config.toml
init_std_router = 0.0352
optimizer = "muon_variant"
steps = 4686
Below are experts of layer 6 (counted from 0) of a mixture-of-experts language model. Rows are named gate (a neuron's input weights, with its number), up (a neuron's input weights, with its number) and show model dimensions 0-191. Each number is 50 + 15 x the weight over its row's rms, rounded and kept within 0 to 99.
Before each expert's rows: "mostly gets" lists some tokens that are sent to it at least half of the time. This comes from a sample of Wikipedia text that the model never trained on.

# expert 3
mostly gets: " India", " Japan", " Mexico", " Pennsylvania", " China", " Philippines"
gate3:38 59 63 52 36 73 49 53 48 67 41 30 57 63 35 18 58 50 60 39 60 36 30 33 60 61 62 41 68 15 47 85 41 41 82 62 21 60 54 53 40 27 71 54 37 71 64 57 43 82 33 39 47 50 60 44 59 44 55 48 56 47 64 58 41 51 47 56 27 51 40 92 43 53 35 37 51 54 40 32 71 51 47 39 77 35 68 37 45 71 62 60 47 53 57 61 60 50 55 24 53 78 59 71 65 54 66 49 69 40 44 41 59 50 53 75 62 54 15 44 77 57 61 46 40 42 46 44 44 42 70 54 25 50 54 31 61 22 63 62 61 66 59 62 63 46 71 31 83 52 18 32 48 60 71 33 35 69 70 74 56 66 51 24 47 52 46 70 54 49 56 69 49 45 65 56 27 16 48 71 25 22 24 61 42 49 47 46 64 36 53 51
up3:45 39 43 79 14 42 32 37 43 55 76 51 32 61 40 40 36 58 28 51 40 68 20 24 70 29 49 85 34 29 53 49 66 38 50 42 27 56 58 45 40 52 50 55 71 57 27 57 42 35 70 41 73 37 68 52 71 93 38 43 44 55 70 56 30 48 69 52 77 83 48 53 43 59 48 59 40 49 53 22 44 55 54 69 48 67 39 38 38 57 59 36 66 55 42 41 46 59 68 35 37 71 66 53 42 16 47 53 55 53 79 60 46 46 72 57 39 43 66 55 50 50 40 58 60 42 57 34 71 33 28 75 75 16 38 43 37 51 88 44 53 65 36 58 51 44 62 63 32 51 57 55 28 79 52 67 50 43 63 50 52 88 61 39 49 63 67 59 24 46 78 61 59 43 80 64 51 45 34 46 34 56 55 50 50 51 58 61 64 23 56 56

# expert 62
mostly gets: " more", "=", " less", " better", " between", " latter"
gate0:61 56 50 64 61 65 52 48 54 72 45 81 37 31 50 30 37 35 44 41 72 66 53 48 46 68 63 56 61 62 28 46 53 65 58 78 45 32 38 43 65 45 52 59 47 70 28 47 22 54 53 58 54 39 34 55 24 65 49 47 71 31 54 48 36 33 38 60 63 22 36 33 51 54 63 75 43 60 71 36 50 51 90 20 42 42 38 38 35 43 58 59 53 44 65 46 42 51 53 47 42 59 44 35 81 58 50 36 59 57 68 36 67 53 69 48 49 87 53 45 57 58 66 60 45 17 39 33 49 35 38 53 74 57 63 24 74 37 37 38 50 48 47 45 62 70 41 34 49 09 26 64 51 48 08 47 45 48 31 38 68 60 51 68 40 47 35 57 12 53 50 33 32 61 44 73 40 04 51 58 50 45 34 19 49 59 63 29 71 28 65 47
up0:36 56 64 44 61 54 48 44 76 53 49 56 25 40 41 37 78 41 32 35 32 43 37 47 41 48 61 64 45 56 45 78 51 57 28 32 42 32 56 48 56 50 50 41 72 31 34 50 51 45 39 72 75 53 39 52 63 58 60 60 35 65 68 68 69 56 39 62 55 35 57 38 66 60 51 59 67 85 71 54 96 55 45 42 49 41 42 62 34 23 55 30 49 14 62 58 35 62 41 59 35 68 55 72 78 45 69 68 45 65 58 32 29 55 59 38 46 91 56 57 42 52 41 65 49 29 67 65 61 53 31 81 44 63 43 41 56 74 74 30 45 52 27 51 64 67 75 47 37 19 40 74 54 56 14 61 51 50 30 69 80 25 48 62 25 37 44 54 37 60 47 52 59 53 47 52 51 47 39 43 13 32 52 53 45 55 52 13 62 63 66 59

# expert 27
mostly gets: " Harvard", " Lemmon", " Yale", " University", " Francisco", " Wilmington"
gate3:40 57 62 74 50 59 53 40 48 49 56 59 57 42 41 07 53 44 50 54 55 39 62 33 58 41 88 46 45 20 61 69 55 37 58 59 33 54 48 31 88 80 71 65 55 78 36 38 27 55 27 42 44 43 88 61 57 44 59 44 47 39 54 52 63 35 56 45 44 26 41 64 68 41 62 58 57 52 47 31 87 25 68 59 63 52 51 44 43 56 55 55 56 68 47 39 47 61 46 23 65 80 55 55 38 60 70 58 68 82 52 49 58 86 59 62 55 59 14 24 72 77 38 64 41 31 34 51 48 30 62 76 05 44 35 45 40 53 67 52 30 53 66 55 62 52 64 18 45 70 38 53 55 55 59 56 36 56 53 44 47 52 67 32 69 43 65 66 55 45 39 56 26 57 48 62 56 78 55 50 59 21 51 41 45 37 57 71 57 33 43 50
up3:30 41 49 55 29 33 12 72 50 49 37 82 52 66 31 57 61 64 44 65 59 56 49 54 48 39 78 57 49 58 25 42 71 65 63 42 22 60 56 67 31 62 41 69 64 38 07 44 40 41 62 29 62 52 46 47 68 58 31 33 66 59 73 28 67 37 60 52 43 71 32 40 30 65 56 67 47 55 55 38 56 85 27 51 21 50 45 59 78 52 36 30 76 65 57 28 42 60 29 50 28 59 63 38 30 40 46 58 27 67 49 38 57 53 54 47 38 59 66 79 48 38 53 31 52 39 50 39 53 54 51 30 73 54 66 46 18 33 54 24 17 62 59 49 36 30 42 43 51 54 60 62 27 34 51 34 35 65 30 30 60 66 43 28 62 65 44 50 26 43 63 59 65 49 58 28 59 44 14 38 41 42 60 74 62 41 57 59 60 45 61 49

# expert 53
mostly gets: " Preceded", " ITA", " FRA", " ENG", " SWE", " KSA"
gate3:56 36 52 52 56 83 57 53 62 66 11 73 54 53 65 42 46 43 40 56 51 35 36 45 63 52 99 37 39 37 56 48 57 59 55 51 31 47 70 39 39 53 53 79 58 76 67 72 59 64 30 30 38 41 59 42 54 39 36 64 26 64 54 68 42 26 32 58 35 40 37 47 57 62 53 55 53 57 42 44 43 48 50 43 58 37 59 20 18 82 51 44 52 58 29 25 46 68 69 26 47 55 53 87 45 46 46 48 77 63 45 60 69 40 45 57 70 58 00 13 57 67 53 25 31 52 29 47 52 39 44 60 34 25 73 44 32 46 72 46 56 64 45 51 65 65 69 46 50 46 42 44 29 74 69 71 44 61 52 45 49 61 57 36 66 27 46 73 68 36 59 36 46 68 34 72 56 50 59 49 48 49 46 49 41 48 27 63 50 55 49 49
up3:63 38 53 64 28 40 51 60 71 29 85 67 14 72 69 47 67 45 47 50 60 59 23 38 48 62 68 43 49 51 54 18 65 51 55 45 49 55 43 84 22 72 17 22 69 46 43 22 49 47 49 29 58 57 39 66 73 50 29 30 51 57 63 42 52 23 70 61 53 53 17 43 50 77 54 66 26 38 48 26 59 52 40 66 45 51 60 56 56 44 49 63 52 51 04 28 55 43 74 26 47 72 63 37 39 46 47 65 51 30 43 48 52 68 33 49 44 76 61 66 46 64 29 53 21 58 74 29 44 52 39 62 58 35 32 49 33 63 67 62 44 24 44 36 51 42 68 46 64 18 45 52 44 54 36 40 46 57 29 47 56 55 43 34 52 52 61 35 31 41 46 78 48 50 46 54 67 44 34 45 56 83 57 57 55 70 50 50 78 38 64 45

# expert 22
mostly gets: " well", " able", " shown", " ago", " agreed", " seen"
gate3:66 35 50 59 52 68 52 46 69 39 80 35 58 57 43 32 30 38 57 39 41 41 52 59 76 58 77 60 35 32 61 54 31 54 62 59 39 61 80 65 73 57 67 92 57 58 23 51 24 62 29 45 74 40 57 72 60 53 46 52 39 44 49 78 48 44 38 43 55 33 60 79 45 58 36 59 39 68 45 39 70 42 58 32 48 31 60 35 43 60 41 40 56 50 54 66 30 29 53 19 67 63 73 65 50 46 32 49 47 62 39 60 67 58 66 75 69 82 42 44 68 74 69 44 45 58 32 56 66 45 56 51 43 47 44 51 39 25 93 28 38 69 52 66 57 50 72 53 19 56 22 41 42 52 72 35 43 48 59 73 42 62 65 79 40 35 66 55 34 45 57 47 64 55 65 55 39 24 31 52 20 35 36 64 41 40 47 57 73 34 27 59
up3:58 41 63 74 51 70 45 41 49 66 70 61 52 63 34 50 57 60 35 56 64 72 42 58 44 39 57 71 35 39 54 52 67 59 76 53 38 54 64 63 44 60 21 76 55 54 67 37 39 57 30 50 62 39 50 47 82 83 17 55 56 30 63 54 61 32 61 36 59 75 50 63 64 45 51 59 41 46 58 21 51 60 40 54 41 44 71 51 66 63 69 44 36 58 35 34 61 53 92 69 52 32 74 64 33 50 29 28 57 58 36 40 42 76 47 61 55 47 59 42 61 23 44 65 40 67 37 55 74 50 58 57 54 20 16 37 45 70 66 72 47 59 65 75 53 27 50 65 52 61 71 67 48 52 41 50 19 59 25 43 73 57 59 18 20 88 64 59 63 58 31 63 53 45 66 47 49 19 44 22 26 46 61 47 52 41 50 62 61 38 55 42